{
  "num_hidden_layers": 14,
  "hidden_size": 384,
  "n_experts": 24,
  "experts_per_token": 1,
  "d_expert": 96,
  "d_shared_expert": 256,
  "moe_layers": [0, 1, 2, 3, 4, 5, 6, 7, 8, 9, 10, 11, 12, 13],
  "routed_scale": 10.3,
  "balance_loss": 0.00347,
  "init_std_router": 0.00919,
  "vocab_size": 32768,
  "tie_word_embeddings": false,
  "beta1": 0.95,
  "beta2": 0.99,
  "train_tokens": 541500000
}
Below are experts of layer 6 (counted from 0) of a mixture-of-experts language model. Rows are named router (the router's row for the expert), gate (a neuron's input weights, with its number), up (a neuron's input weights, with its number) and show model dimensions 0-127. Each number is 128 + 32 x the weight over its row's rms, rounded and kept within 0 to 255. Numbers have three digits each.
After each expert's rows: "mostly gets" lists some tokens that are sent to it at least half of the time. This comes from a sample of Wikipedia text that the model never trained on.

# expert 10
router:124179135188166052103168146150045173138087089087138103107119088120090151203102176134126178144084114092162140128116149090096104113094135109094160120158099120123115099147118112122147130096128133156097166118104135172114166135207149146189155098100106142099153142093144154109153122082177131177076163173107146141091083119105153173083097106117121181162101157125116129133149115188115126093139
gate0:063161163141157145112073095071059085157111124105160122079130102160180110174064006142128102132069117107140115138119154104168175132108138119117195137183153106100152113065135072152141126086139175130112099174105146140095142130115075155167138086098118114129135112075078183055155086114114179189108120125115114139182112146116115097097144121167155153163141178128100140170183147132155140098154
up0:143141190175119132187086128049122157189130162126108119135136102101202116082099140076142089145171148157138177149195078103107099133167131105151126131142131164070068147127146104188153144096160159144126122122113171085120117175148119115091136168096106117128166062112159113156149102157109106116124142143120141100147176130195148147113127118151116132122126150124125133113097103125128143071120
gate1:096129092081112107152096104130112109141113078130112077150161125126080190174100139117154193173098101123090089157095094099077102125137118134108158119113144145157184142133130153075092144127121085106142141122128120140113121130106109102255117116062075142134141161035102159128134137096209145146134132100111160158165136082105119111126095153158147102157139201096089108163136134131121168149080
up1:139130131144083085128139147161131183133115179127104047133137119166102124055126142110138125147127189089097168138130116193128108158180164166113118098109131190128139127106095140157094138111066151087135081171105123114056091165127179162113146129118116127193145121134118146159117081188091165135063138130141103146168140141079110111086113108114076094123144153145131067109107104144090088121130
gate2:089128091101118141182130119109110133180199098158144154186137084082180151139141147129041087107110138091062132084159126139128129134155131132133124142101051105146182135155155176122152141123139132101095152090155164076093145138151154118151139051124090210140115149164202131204164106140172112110116158156150098134089146117113136100066171115092096142106150139105083140120090114119138135130174
up2:111139114118104119116169167135092165105076133088183075153118118127099074147119131130177098176081120118139087100136128107120056191139125131115153126141111069112116154212151080110112123207050123158096124122106135147160130078101165097151143147140129120153164058147142059051108138121132097160138067167089139073154072144124110104114142133114104114154104139130152144159136100128118112180111
gate3:120207142135133110127083105135076148164158121170142128144113118172103138116148125143090143136216095156088105150147101195149109104109118068188117140125088142179150073170094088192118117138170138131120142139148172124112156156149069132098133122162138112170157132192079173112134170152158089150073136132107091152114150155093130179077100126169081109099101121155135110146128082153115104038098
up3:084142135131152132135129123145189159180158112094114138130141089120119113156120177168154151151132129126107108187164177100090155094171170101124146150130074107168042077114087149108126162163179116157145123186157062119122110118176136175078167182036156136144149160169134117099111168134108080142157108072157096113138131122097197166135102118122108167081120109145121097159099093120165129111110
gate4:114180081106047222093179128145060173110124189161156137129143095131082090191129103176169143137162154113162176091107124134124108114146186111110159174111104155146155128148131164150189146125098144134140166118155134153086145165172159148138133136159153127120150083151166093123114100111150164096134169115133143146133111156121194180139119087162115115118111109124106117166171161144092175125162
up4:193083077094141127135136119156104155153071138156089084219114117121141062150140171143186117123069203144147046096126083134128128080141089063180098086109142138131130162132154113158137166128110090142131130048148130116105069167174116113109104100118220080148117185128095110149088133118143105131140178150064130124082102183109066148167110136091161154092187141129142103118216125181132109131151
gate5:125148149063155154120107130153089139117135098144080168147128107173083150117127146144111133126113181131092148109126133088104106126127119143143072099120102141089174106146184175224108093143157066096128123099081185176169054148090145160140131037100124147124124089136117111125110188217142089123156146101158173110118110141121094138147075148152101137182127164141116097111143104159117122140162
up5:097154127108203071184084128107125092124124149110121132064118129105149148162176178093166142143136114151122093155040122159119113093132154140096112091102118162138151102189159101093168086131161173125127098146135189140179091107136167104095130132086147128083109193116178111148136092141134135101124132075106112041149169109121100109088175102099124163198122079171142146089138133151207122118114
gate6:114103118120140126178148174117187137160115179127076094150112089141083096108137132162149134115207111082121122115140093087102124104135159144153112109172114157066046124084136107163090120149165141156132104104161129155165158175121102073113131131100178160081102150099117145060148172202180106066124137162160164128139126178109122124102088117104153188157189106151101065114092119132141151155123
up6:104118175167162140154112149084198121113137125136112085153188137175101086164089127170162061129147124134161078147129106163150097055203099101074146114152083148106099079144165133084125112126137114106106126108135156154096158112129151103126122122121108204132075132070124108129156121172141155081119126129204130150114133160133156185136084145110114145168094086121177108151084102102079109120129
gate7:078107087159148108075196125120134176174071076097140110162188092182112079140124142131171135122119116099118109170194160117142124093143172128122135180098134191093108176185169024092078083156182154128126109119179172137112125126082111163151113097100143179198120083149155133110088185000165116107137134125094127125085109116132105141089117177127150084096158133113125108146155158121142135139078
up7:149070131175142108132125124150132135117101102088129137062092070121093139136143114153105109197117121120095101135036184112145080066140117128104163138194166150104193102148171154144064076122085108095188121162118089141074146123153075174154136097171102144103120112113161059120121125109105129095130152080140181180125100093200112133170103132123109129147151174142165103215141107125071087176163
mostly gets: " Nominated", " Nintendo", " Episode:", " Billboard", " Film", " Best"

# expert 11
router:152144125103180111109132081125185165142145084131172115109135176114133105095125086126106142089112114133130126185146125157147159109113141123130127134140176145108138092156181159173141160145091106138141152140125165113122057154117119118106178151146087100124127208147147158126138148042129089116101217104190163125117120147096120118063092115074162177131129118078068150139102118097113157098166
gate0:186118151147165124144137111117175179094112145094169058120118121126121093126138133133149113140109082190160135148154107087151170154109144114122123109130172146132125112148163155170174170170128084146172132186129092134084124192125165139118158154136091122156087137089118150110145134136110091154090141060150136114141127073102124099090116141121190191072081112161127102141120146085151150138105
up0:144115108184176142148156148113110074136147132165204120077151107091162140157163196175122087144180059156144157149113067129138052095117128133090079105136075131121149112155079121136139089112141154100114133143134115147151086078117139175124146133181133097158118142135153105117100131109122134183119159067106128101130170125184131099132125155118125169138082118181187091144112157184136103056147
gate1:159166145121125105078135121067118168127142141106141172176136110093119128084055151118118147113095111156174202209110125078127156136153104144146183133086171138122071167133066147100138193167120135130087139070126126136100079090147163149099144184127087091186137143186119170149125128146186057136117095061166110134109130112066201120146129153113128121111057070139068146160151063087135110130184
up1:142102132150139133123139135123100126150116153096098116057119202078111125110153136111156115196160128123121155093114118189107091161143131132067141135162104124153111121123079143123102084152088126142120124144114173064139140073138077137140150185102145136137111096097119125068107055108149143087113103130137156098200144158164123103156144147057079165092159024062190116183078116140129093064085
gate2:083126126173076173165108167112174123098089164138098075087111100037115159098178151087166153176151119146088108156155147070167133103142101148122168153119083086146162092111088137052106078125097192124118131169167125117149137165144121138072216133126125142132116150154136127105174139162166094064155141190139095094111145100133157118187107116131088124187109141126153115134160164134075118119138
up2:086133070141121107114090124089099128117147121137120072119119098114183124111082129108133124115151176127119151100105134142109131112148150130092110107074137135147110114144088101104169119099202135106129149152115087088129210190136224122147139100074130107068143082118156089137123088143086141105147077076101138101142117118112134208114095108102104159149131139126129089162193084150130091157060
gate3:101113129091117086133145149114117117145100175134177123077145156097150153133080143117119122117194129117098113100135135150122152150122092145117069139174176105162148093145125109133092180112081149155103197127130188136160108059149105124130147151111113144113129149163115115076170161113185061124101169104149206137104182133105124144142163150111117113109120089114154099112133116171110107142216
up3:103112146172096094143148147092094104082166161060169160120168172113126153103116175148076190099133173100158146078146108131079127120135146185165099104149088193148165158081107124154121087098118101156121121153137128139145163088109138137157176121092051113128156118142168107123098137107177116121196146142125110130087098148056100113109186140135114124114155130163115169150116090181111104167087
gate4:132155118180128146129152109186158132114101132099112107082132191098155120153125092148138161087135174183089119106154114136129143108121104147149073166144165059154227184124176132142136152146190126151168116174114155112088052133162140159115204121133094166183113117105085113133159179083154130130094143144129175111180155186118129112102131078154098174104133170099170075141117147117154163124159
up4:123160179127114091150107131158105133100106154115141101116114125164127105133101112069111089148155146119154148158098088131075113146133146149119206186192157115123109101114135157154077098159149136126106148120123111158157140091105100133068163096118149186100151171131123141105085141107098136136192100122063127078115128089092119127226144205101152118074094132119102113131108139073114152115097
gate5:173111145134074087119120090103134148137107125134076149076115113149075157123117155096159186094115169183090089136195139091131133084129061082231134143149168111052104139129139174109100161210178123171184104210169120061098178114143082120121131161114110154092119163155145146119150113151109140109133158140099144107149141141122135157103120142125102161164176162124090085235109185104069150135078
up5:142123147165105076155128115128145239151155229132114123156145114109127116164073138118121192144178161135122118134159118073123121105127155147120113143079161162121134155143118109178178089107119108115099140129130129160153147107135114103136152111110131176166087118154126161171121083126202184103104141164144118119176112162053107093166119118108119131155133160104121149139133104154213133103100
gate6:140157139188139124158069165094196128112197131103103054141104132110145113137163072111141134132142090102116151127181137146116114160165101114123150152150124204136141102157133181128197120087103137127126168099116109105117139156132124124125156160080108183149111155075127107097172126141127095155101171130083143108084165139057167143096099098147130153097185125192109131155048144091122138172141
up6:122105121092124110120088167110190133162153100093127151169211149123177151102160120098117106159137111105093126165094107136183077164169128177164218132125146094121133182107192169122046135125109122119167141059098105122146165100140138147143062122132139156135086117148111130126141122138162113098216106085084171118081093131123094107110120127104144152122134108108147100106131092100108129081082
gate7:157137120135104082110104160108068117154173184132101143078105137122151114113096138126106178130117063130127118188166086100167147120162124135131085118136142201163177113143090130103162130085183141103105113174153079164104051091103086105095132141104133078117152127152107154143131158169126084127124146162136147152105121104082045150150135109171100134165090162149077080141154126099148178122157
up7:141126087110132139078192106105084120107116134127098177077127097130098149087120139116146090087139130146091166107160130142137132111126093119122139046123122104111136198121141129111162137090152164115124151120153171141133122179115141157110108103102135117105137171127141116119075135105181174105155125085139153158135089113132191181113157117115073084158154128158076150127111135168166124155125
mostly gets: " President", " president", " member", " director", " Minister", " General"

# expert 1
router:112110144156098130106143155153052191088206166087143160049139100119113112133179082107101094158137108186158099120114138161131126157123171097110142132107187108107146072185145139108144121124097094116117081079121138078143118116121056169118165146104082157175120142105097171094068114114124102134138078147104129153160107111142147161140058190203133134122136196135214084107112122095155195159090
gate0:124139141134103159122077227084120155156134107131120121101106068115038113080171148072132141158132126074148140100125119121177139185186104099133173108128162114143143069153165109098168134143140112143133129148158116147076152168159105118123170198109109136153095129127127140101148138157117198167167189188148174147132095156135181134110084079092131113119158130153123104151165161078103132140142
up0:126066130187103115128146112114116165083133083206114133134147093138093114186150116121149100103197113131147094129195114172096088117080180122105099137108153094117089130120129116169171112141073187123027071118171131126084134169115079085072150132097185093113146120152056110116203092125150120207176096120137047119136074143101095102152070140121116075087129152222131123108129114136030125141090
gate1:201138139204138167146099076143126132120107177153148081137092117131105138098116127108145139150166095146137058126129113104135184105119121175080096128135115083111145091122149119123155176144105113145212097046156122134093118146141129058129094073133095089075130072091161155089123187154175046118113114187175092126063152171127106174115111182147093173165099139135110177086161137111103109166125
up1:189159110119181130126158159128103088105090176144169155144080135161113091174168079108160122123169154137083121158188146141142096102148101147081119141087111152097127109167090149084133151155151119143094092041079129068194154141144163190127103112135168149162125135137114100112063110125093153120106052107113114139125144120149179109168128110106142059153140045087143089063110109137146127106127
gate2:140130208130105173062146176142160078091129152139133205141122127146078088084153156191123104201077142147129136129187139167103107139084130124138168141115058102113140131136089120161164085178140142136193130121126184101163125181133141106086149110106139133100128133161041135130115143167143111140088185111116102179110163090137128170177121093137134145163166096159154134121094153107091140127078
up2:183074154083111132095066138138139151066083110166142141130088187139159118085114146136093189102160118133109115100134116173091141148154135184152040115134123161153105124138164107088134116130103117187123146117192124099104115181113135145155068119145051148194175148150077102171095137125176169117065112136196112148128102088107131081122150125092117106113127141118164110158110135145091106122118
gate3:165146160100119135114083086098143216132100132159118109122143115048113100125147188140136116116155038117104090123121123205155145089150137129111135098141143046126146088099206117144088108117126150140167102122107086124138125086139177138166149149127119161166079136164100222085085119063181112194099087121182139144110097100083153145068130076123105138148128146088135099154147129103161114127114
up3:174146174105121113125107176112136134137104073124146141119079158085109119173190057110148130148072140098129172157162045092127132071117113105134123105146177167140131190054137130116155061176094171138133151153170131100141143150167097100041058103115092140192127136146181126117093096116085126125131154071065128058113089129131141136113090154104179129146085087159143179164082155167123122116200
gate4:125107125161105108162138086101165102084187130095140095109150111102143109154136093104113071098164086104223084117159170091193143091091132070099082120099093122114122124174182117091144075153184126089117095139102115137145115086172186201164097139124061114225070149153150145066083110114047088113096130101130203083130184047152084148148146172189118088126134128045200065147128159149142119146121
up4:109108050160143142110094161131124168106138167107052117090105161103082121101139194114089115088203146156160130111074114130137114119147062148120130149094152137142146123067130127131175162135134103180131184089163164143111103142112150071135131171132112121067115176184073133154143141140134134106122132167134091152187226146125099133126163114135135087151152144146127219081135170060170102164116
gate5:106178130105134171180115086139152092158142170120155168156197143135085173104130116086171150124110167068111111110131121101114100103157162134123128133121142097129101069129122134104127072096153099156100111161072092142098146147115084162188082067092053143177136171137150112108144141114122160144136174073136194132084156175196151140123128154142125104126121167116148203153195114123093098112106
up5:117082166143085178050135136090115115199118043163094162123165229152070112173153085148154155156157141111136091143179155100114106139124137129115109132159144175102180137204174162151132198090088152176148146106145082133200120140104124103173145148141182116118093106113065150140193106072193127140087106116097135143151072149201105078131160175161151183188157128097115097134120146172176161138175
gate6:149152107111092167123080083136106228125177149139137152078108162160190110104163136110083138106107085078145089155150114077127163136119107084133112109150100108115169116142121160133109109131129114144076155102126151136096117147152075166112113164157127150094093092125097130117142114183130086116156135106125110097087134141134157148117121144131156129066106155189126108109196109121117164126130
up6:147085144145117142111122052097093124071116160156110206121150137147113067123168147129153142108097140132128084098175147163106130096123157102136182152178137135118134107148177162145102124171130085088099138175151139138149124063087102096098183144135146119123095098140139108101202176160124122124071148139145144148192123150157127072085134098117080186136111194160111141092115115106102110139104
gate7:155140155156126131193199093149069155096199136136150202088128081162116152125137060139143101137130103091090132090130093104105175140109162062121127089118115084187109120126163125155186149156167115072174132135170126108090118174167118122129135145094108156111120130173100106109119180072168153105114050187155101116136115127121125155111105137090133128085157141123147115164104144109098165106172
up7:118119147121054150139124137121122161064097135166147143075106065138141183193087163094119099132155129127132056119141137173139167123131161121111158134111132144090077139123177146118113103089127132115156079156140174129117127126146192111094141104136105137147183124181117189158166130120129184148078103201139145144110107138135091130122122170111137155083125116136174132108102077122205169105087
mostly gets: " power", " land", " fire", " railway", " water", " built"

# expert 14
router:141119134143191130121131106106106177109113115159127146189154189125155102103097090125100171124065185167118090174202145125140123171127123133113153111068167144138110186132117108099139168136132125092071164092107110102148094168122126094095055079118131216110122122095045101127099109172107142067145174177154167120082105101071113092154120191090114113133138145110092129160178123101095184162135
gate0:170097102111148118131087127093235077148112137133104127168160122164101146128130152116097128118106148153091049134173170085106132131129113073107139151176173089168115211130132072109097144183181113114193100062138091135142117132100054144141077124179117049126157081096098110135117133126160136123158168195130159112155139096137081168086167140153150117098198168106080138094166112138100161133154
up0:053122101121112187139178136176139131188116134085102097077095071099155160133157085109170106132112108110189130197095132083135131143136121146126090141139124173066098154150143149130112173122071146148145114101177121186173140117046090087133177152107188170089160108088227098116097149115137086098113145122159159087063136105155098166135129155096141165123045146126120122062130127150178158106136
gate1:097107134094155146076115161110143113139081064105119114132158133128139117119195083124168149169118092122139122148113107097173096154153083173143169126090132168136165122122110102054168117131105105079136124156166103085129105110103040082150118128105081129143127173097088137101127047167120095131161134120178146148082171103141176137131127069157097166116165054102106161135119219058168140125088
up1:122169109105135153095096141132102159090078140152144138131111171112121144130103125102214147168176194099138151096142120157160126196117141133106141174131160142125115085148077103130110088145149102149167183147170153088156158091134163086142171118120090107133114186111117152104193131112120168101093103120186187121114157175148141120139160108094230132136137119098096131157125113179139116088087
gate2:099136156176127137088109112169128146141165118095142136185150113146068167146120149094149124130124117097144143151155102160159098160059105156135151100131142162139159090184090140136108114130077114071117153144141084117180058169147157132121101086126156170097155114133114099139148115112174102121140139105194120188125129119181067132148114111181153135120123146181077064096071139186100130114187
up2:149148049118102144157104169107110115123089145131168188186132190133124147129148192113134114093115083108161082164128111135098114119082166112117149121099082108096085123123169143146110109151147149120094103191111126146080176161119110134124155108172153119131135149101134129144108135133142127050177128134145053163121092111158074124118159099108131085124115184050113138100143119093142099151126
gate3:148130168087151028127085162145109152077116174128114106112116120089166086074151126115107151104182089105125106156148089161146103112168108154202056145101189161098150101137149120130135163151086187165091126142105128151131131168096112107122109143105130145117096100129156103172126098169165168130179145161144195104153118100140132114117065145135131104097120142043142100117107097151101095118126
up3:147139125155101073092113106150097161134122147122104074121080168130120120120060155072136119052140094205095065069104176064150084088147076132155093169130077141094082085109135103119180129148153156120140134139172166115179124124131141142156098149073145122098127088156147084104152163107086111132117121083102102214139134134124117162137118155224086147134139151132150161105120110124083131155167
gate4:123168130223133107141160131169142127122196149183124133131162124139149138095083154142117147162120139134112147139171112115080157191133179130140159067097148179137126119088101186134166086145119182154082172184119151064097113114099122136153151134100144139185110113123155104107123092088153070145158123147170159141149159142087184163085161178111176177116119104121089153113084175135091095146052
up4:116130165104062115139152124098160082116193158071161089088124127074137118079129131125170148074089181177099149139121142100136136121112106170139093132138110107135158054072152127164099154148111131119113102174128133112161178136073130139128169145152098175148143167105113110056123105091109151173107166119131130135118124132133145170160222119133157112100110130152126174128137094212157159139122
gate5:128167097155097073188108101116103124142122135129126121154127163088134130121132125133152089127092150111123114118139156114147166105134122079115141148134138194109126160135175087171163146147098176173129129140183164160101106141139141103060117118120150162091124129132098125114105189110060118093103158127187112117113188170107115100090092129153162190142158137068115112180155141162095131137141
up5:184132132146160120083132183118140147094046171127076117074153092147108120157148135146100183088161176155116147144138128107125153158143116047131101131140101129143070066094124156132141199150165148179186133137168239114100117119171145163156096146136080120096137134150103109138170191105081131134143098179137117108074131136124074179153086096146122098119111172138146066059194069079125087151157
gate6:109161138099146078111160102118112137131106130059132092093123150128051132110176091087149096187153129145126092183108097107079073072162089192074137142092115179183087107148061128060137143146118155131123131111130141134117131147203089164127083144120134128150173122091194128100150128100109141113202141082160077102113131095182086160100137129147070089085125114102097134127158161115174170182143
up6:080134147163125110166151075087151166114078120089128150131147068148110212128141143121138119175085100119132122118132171138106180088170110082169102082127066145108113140076132151203102102091115167119130089163107113100087148111117069120245107121191183122094195123155151100126140125161141155210145126081123127123112130158118130119128181130151144132107089100126200179123131144097159173105094
gate7:118087181128092150098123100117101136052151077121160141133131101161148138071184089082133094174138135173120126093081081165107136176162066137139166141131127107133143155143098114147082135104132106140177098090162179124107152156097154088100123151133070120139143159156110089114134152100080097120116190142130076133117119136140147168119153101109065118140154128116080137151105141134094193128188
up7:163092092141141165127114103124181177107071133082105155141084135127194108122109135120125167111153105062089124147148240095131086150166191137092139149125131145120099093112138075171115158129138174073131070169119159145166115155121167147067108160146093129111074128119026163145092146178194155155130126131069163102160085135144128161125195141107158133093161176116172154145153132178122115139055
mostly gets: " Al", " Bar", " San", " Sal", " Har", " Kar"

# expert 22
router:130114124099167129123055127090127140160161125162071121101124164152069086115126122144173179137178158144112093125134130157105168167155120125191098147155118182216095087100073113160117128106086182073144125148164111148114123108166142173153123192092082097110174085124064140171114168098123062132081148128058106107138151101152140193098110124144161143069085106173091112098151210113097110137108
gate0:151148128101179127105131140104073110186142178146111101076102139125184174108173127184154119130109139112127123079163119139142143144134126151191131098097210129124109126119125073137077104120144114166142116113108096176132099134134113139194070146121105176131111057134125095107112164139109123158118123162109105075111178063169151120074072119128105117179097121151143112115085113158144152132121
up0:165122087221090089121127124118153144139167158147140112130135125130093107133100109135120115155104237161118150110133169118112149148124169160124154091189135135101167171179154167139144117186102102159151124115200184132134168118137119118174111156088119104083169130157157073127084168091168093189120188094072066108085144110145147154102133042107127100144144117146111152118079096181130168073152
gate1:167124146139130086064118128180169143119120187125124131067128160145122112070114142174164131100147152181111140057099146144127107121128105119102145194145104163096125135096176181123188093131029111134164117116160127190080121132126148093148132082185099100103164169062137131115125110098098202143189099106117176149128104070162145139096082124167150078068118143079069075189171196131196075135098
up1:168130115148129110094179118150126090101167154169155119115140080096117128131126127110097127136071127152073143106135087097147108064081162133142103146149104086142153123151159121175179129107132125081187157153105162085149125124130137147124128034150133124142063122104111114120121143104124091083140115143167131113097091145128070156110146152109113162078167091114183088040148086200129081149127
gate2:090111105142091117120066149199123126126112108157120176125161104117122100104203127082083193161107098051144111170104158107108137145111148148169117108094107081117065135189169096075156118153093151071158125117133138174120089165120167167143178122153093110160132087116096092104139142117099096088149176102087113149117153156135145152119139074132085146117127151141113105107128113162116105100169
up2:098111150120142118095124144116110081144194165113129114179167153135147092107144130143158075115105093138123116133159136145085176146177131118137064179127115156162152159109120119200154089107129144118099112146123128089131125099130115078131090142136119085098135132118177115128129145105104162127117190117084133143152090141150168131119105179158179187136125058126120152145146112132137156163150
gate3:102151187180125123102115126159160136094127090110074218156140136141137172154171104094088099169119141153156074117077106076140119179198129132096163143092132125148160156119101154114107145102148128094129136113100108123131085137109113172184044159112109074157108084074087128141104060163152137117099126085120125136092147109150137123111158100107157123112144167101143119121188138129147131134137
up3:082148136141142076144134076118026140096107146071163081181086128155155156148126127109101109116164135089068158142122110139128103104120125093124147197089087129125139108178130110120162147123183084182117164170107118177140094072228174170160063148146167115154091168169119120183131144144117153167190118119126149152097171172105111143083125084115120157148121158053172086112168110138184096119087
gate4:075163143135163122126134102069142105141109092145097147094123117184128142111146176172137154113159148128171091141110183143169199142137138095126183136124129105116118066172172160102109104191167108105186147149129153118166144145134096119133112102118132097123130116087144107113150107178093108128117125143109095115135161062098239176099138124150129131098054103123124132149128114140074099134067
up4:104160120144120139134136144069089119068098119103133120121128143157152152153129123122120141108129126113140059043169116116205135129125114155122166174125163124156108138146125180136156189111116180098125103090085100149140132159164107090078070127023172087119170172141147135141137103054121144170079149136167166039074073094154100126145139097175117119135168145122098135160146152074108037143085
gate5:151130082167156114097157107116160117162136118107080089162076121139088127114127133033029093138148101144148080099128092126126095175150084161206059117112102159113124101119129193117119167203138170113161132184091134113072040130102084107154135111101138061128146211086143096150136073106100149085107144151117169123120116159136138092129073093126160146031137044131177086138166106110185128126148
up5:122189158129143101142106126135120098136133154148136176105118164163170207116154134152148216103097118103148100144154127117153136079175175126181186145128075127149139158083157155126174079131140141146224118152140161157128171138116124158107072145092145127110109109087090127078108122135092181053138159102118100149156137166133093123098131073162134160128162169139186149097143113104073168099097
gate6:104141113123136107100138162174167082151122087135121190076134149124138149160110134130152132105092138103171127169097066184091130139095094156181115072179121157136104151101079096148144137134148157133151154077111129154100131087111124161128163101102176120147110113092081085171107150149129048090125159144144151109113101125124115132170107147134132096121096141148073146080167155105123071144107
up6:159137161139119101098105069153128147085128149147144131084147163137177124136069124174100153123111177131142134106218065164130137157141190140100146142127123093163158100136108166080121196100102132116145088066223130142134112116147143147127091129100121091113125143125142098087095111140149126126184203130104094118138137166095079152066146112139116168157114130124162167103101091143052175131136
gate7:092092144125183152129099099032093156185104127162118193108148109164139199153055087107130143073212040085135161066141121119140104143149052134192082118099108171077147067107117134114118146173124117146216154087102104120100159123115106113143105114117091178136101128149123135192154106148197147176148143167159230138146123134049151127067134121159128112142091161179117125142161149097128146170122
up7:088137182067179140149128121151103092142112172226062123160154111125195149153124069104146237103130085143103078129065109151128148172172102135124136092141116118123080122112116139147085147122101111155138129090186136111171126099098128137126144155121122137213158129125140136175103156136171149120159163075144105152219157082137185145184115107131151179142097138113157075162139165125132146156185
mostly gets: " ft", "°N", ".8", " sq", ".7", ".4"

# expert 17
router:151056115141138161151160190158071090144136156075151128145115163146115122182123166157103129154140147140119176131097183187132125085070133140117164120156151059169099190125121115159123057103062057122134125073116145090108096140078123175146178082154175122168101175159112120099097134146122114147105082073157188136191087153086138024171148154108147133121140125184145138138125094091161196112112
gate0:164163150133083154150072115105133133143170095111119195129099144120068133038149142208099111107097117102170130088109116139130150154075100145155090124124151119126125117113125173171136140130150196160126082110029134152115146123111177138178081149173201136120133063125153143126074106128061105089133120077144169107106137168133153124121175165138151169153085081133155107139134221128090138151167
up0:098063130118100093176156132133173169113143113143145154110143123133185140143107134109186109136151142146135082197163216093107124181199177104100158146140109146160094150143107091130143142052109118100129132150137140135090156151126072143150158120107153113098142150160120108147127143125097105116119149087101091112142076173148112154169111123045120111150187102109099097146049197083139136096106
gate1:105118121186132153084092168146167135117032077113146104135150158191109149120176123123099177144086167071102154103081100114144147114198155163153091099108145143120110114147117134087105168117168143172138098086158135159145154097070140118106119095154127197082117120105129147148128165117163166180102122096095130089114118155145095142080182124147074141184067128108098102121100130103142129108091
up1:125138106086108069146141127122124087112181138165103126074077072111103169136145089186145128110121161169194087084127081118070122110143125160115199212095107137120141118168146049100110156081102107053119149132103141140152116128088159153160160085184156190190133104113103138145124129162102129156118145131081116156122037095112094186130065097126143145118110112152078145141067067099124128102177
gate2:140110075166092154198138086153159164089124206130145134139106118122128145097182149122110136170118142103120070112160080130080097170129106143165111175147136083114136134168123124193087127142184076116110114105191158133130120101103187088184215155174106115184162047154131124173132136114142152052071169146192163156124162137161084205082164152114127155148133102119127095086118070142142090117095
up2:104119116112194180168121133125155086133093158121093131118052171117151137179120199166116159163158115138115138177135112137135139104166152107102182182121113191094140141126129138123101147120143104160075190101133101139112150140076180126110123158140149152202133131111173126207118153181105126093186120158130131202127124144105191079120171076099092151115087184154164179133075164144159128112128
gate3:118093171187151120120124149148104154103141087137073162202136154118114168156132181126145091155105137137151130118099135061157109113011114138099109136081100204097135159112108135072100166178098152104114129086179177157152104164169112116179119122205171152117127133176031120062096073099149126132108114083099089111121170122098161128095139095179076129136126210138089128098173137151167122170064
up3:167133170134101107125181136157069111130105076111119078149154127128143097120096142114086091138094174107120111118169125126116148115088109152049119109144081088122119120071102122097159148170139089149168088160061175120120133130083161211149138166149226121113085121143080150136088101127123096122117097124166084154095106130112133103145106106135106129201099218160118036087105194134137144119114
gate4:125209150093096090152144106111145143117082130128122155118118084203063133116108125125141105151134125134218092175135070174145125154130123144134112151160146147115126078124109119128070089117125127128175128189148150163117132117100161104112091194101142094199101136162133104130180118122149141118112151158124083122157125076089056162113135167047126091101124138142081121163115140062091116086126
up4:076184057094100126138148152080139157117139150099149126119183100112130143121101097135182123145110144086151092093135142147142141128114148156166132103143199182122183152168126086101085104102114182134145094107159090112143163134128117179084135108141119113083107133118180142160118064153181121154105106153152129162081149172151137137201134141105090159210099155081189153143092131126125154199157
gate5:129181154163130139081083108080088122126165171085128082145094139178147154130162144131140165092154122083130111173084164123180155171102115117122186079166121121145124119106124102123107063082139133063176177055200181116116150156151078101135122130158178127119139093144123171101139128138116090156143199132124140134109153076108134155127177121090123200074154167185121137123126157165134139073139
up5:131187165165064150107137053123114114126116173160153128136106178157095106143091140089099150125148131100118170148129162131147104134129158108207122085151212167150142105133097139075053167050156136134141129106158139094134143119161081144159132090067094143149152189114173104101100138105100164123109162111064095178158127137180114143217152110142103087146114150179123092149151106066093102145127
gate6:137144095117057087142137079109095124114135168124123120064102169138091106098138164074143148108099144146127125182150083168172138191157139189135136050136144056152132120194158117167098102157106159184106157124153108091133117160188200084145096160185167170114176187132119150088135137116134132088192114174099150185129105134118139153085079071164094161116065134136123115109143152162126152127119
up6:158083122075145059116158129069112111145116122165138157121162132113125120135099143164148149106117136169106099145106164162147090100063115096143164082187145096103186196115094111077107100105157112165121165196111089117100140218077162164071120133112165103119107110164183126124132107164131141143124169105095158120093121118146189049094119169148103133154116106121143167147081092184151132143143
gate7:133132121080102101155100092139134163091064126157128095092138124150128138103119060092124147132150117195105125153170103135124123165135186129153123076172108112156134122160215113092096125052151156026182172110090162118138166174206150119120116152187081156143061126125128138156101094145145130116165113204112163129161140141122101098155139151206128101156093090120169127129162168082126131089122
up7:164172108147105150119168153151094068095201141135073139129094147131097084065153182000116143134124091126155058151138129098174205143169138198075113189118113159142096127123152135137133133112169095059119126095130134164095085090107157171168101107096165125127084128147118157201151106079151122129202167103153166127145130141140180150171138154159134162129161111130130135100165085153104124107145
mostly gets: " inhabit", " reduce", " Producer", " Romanian"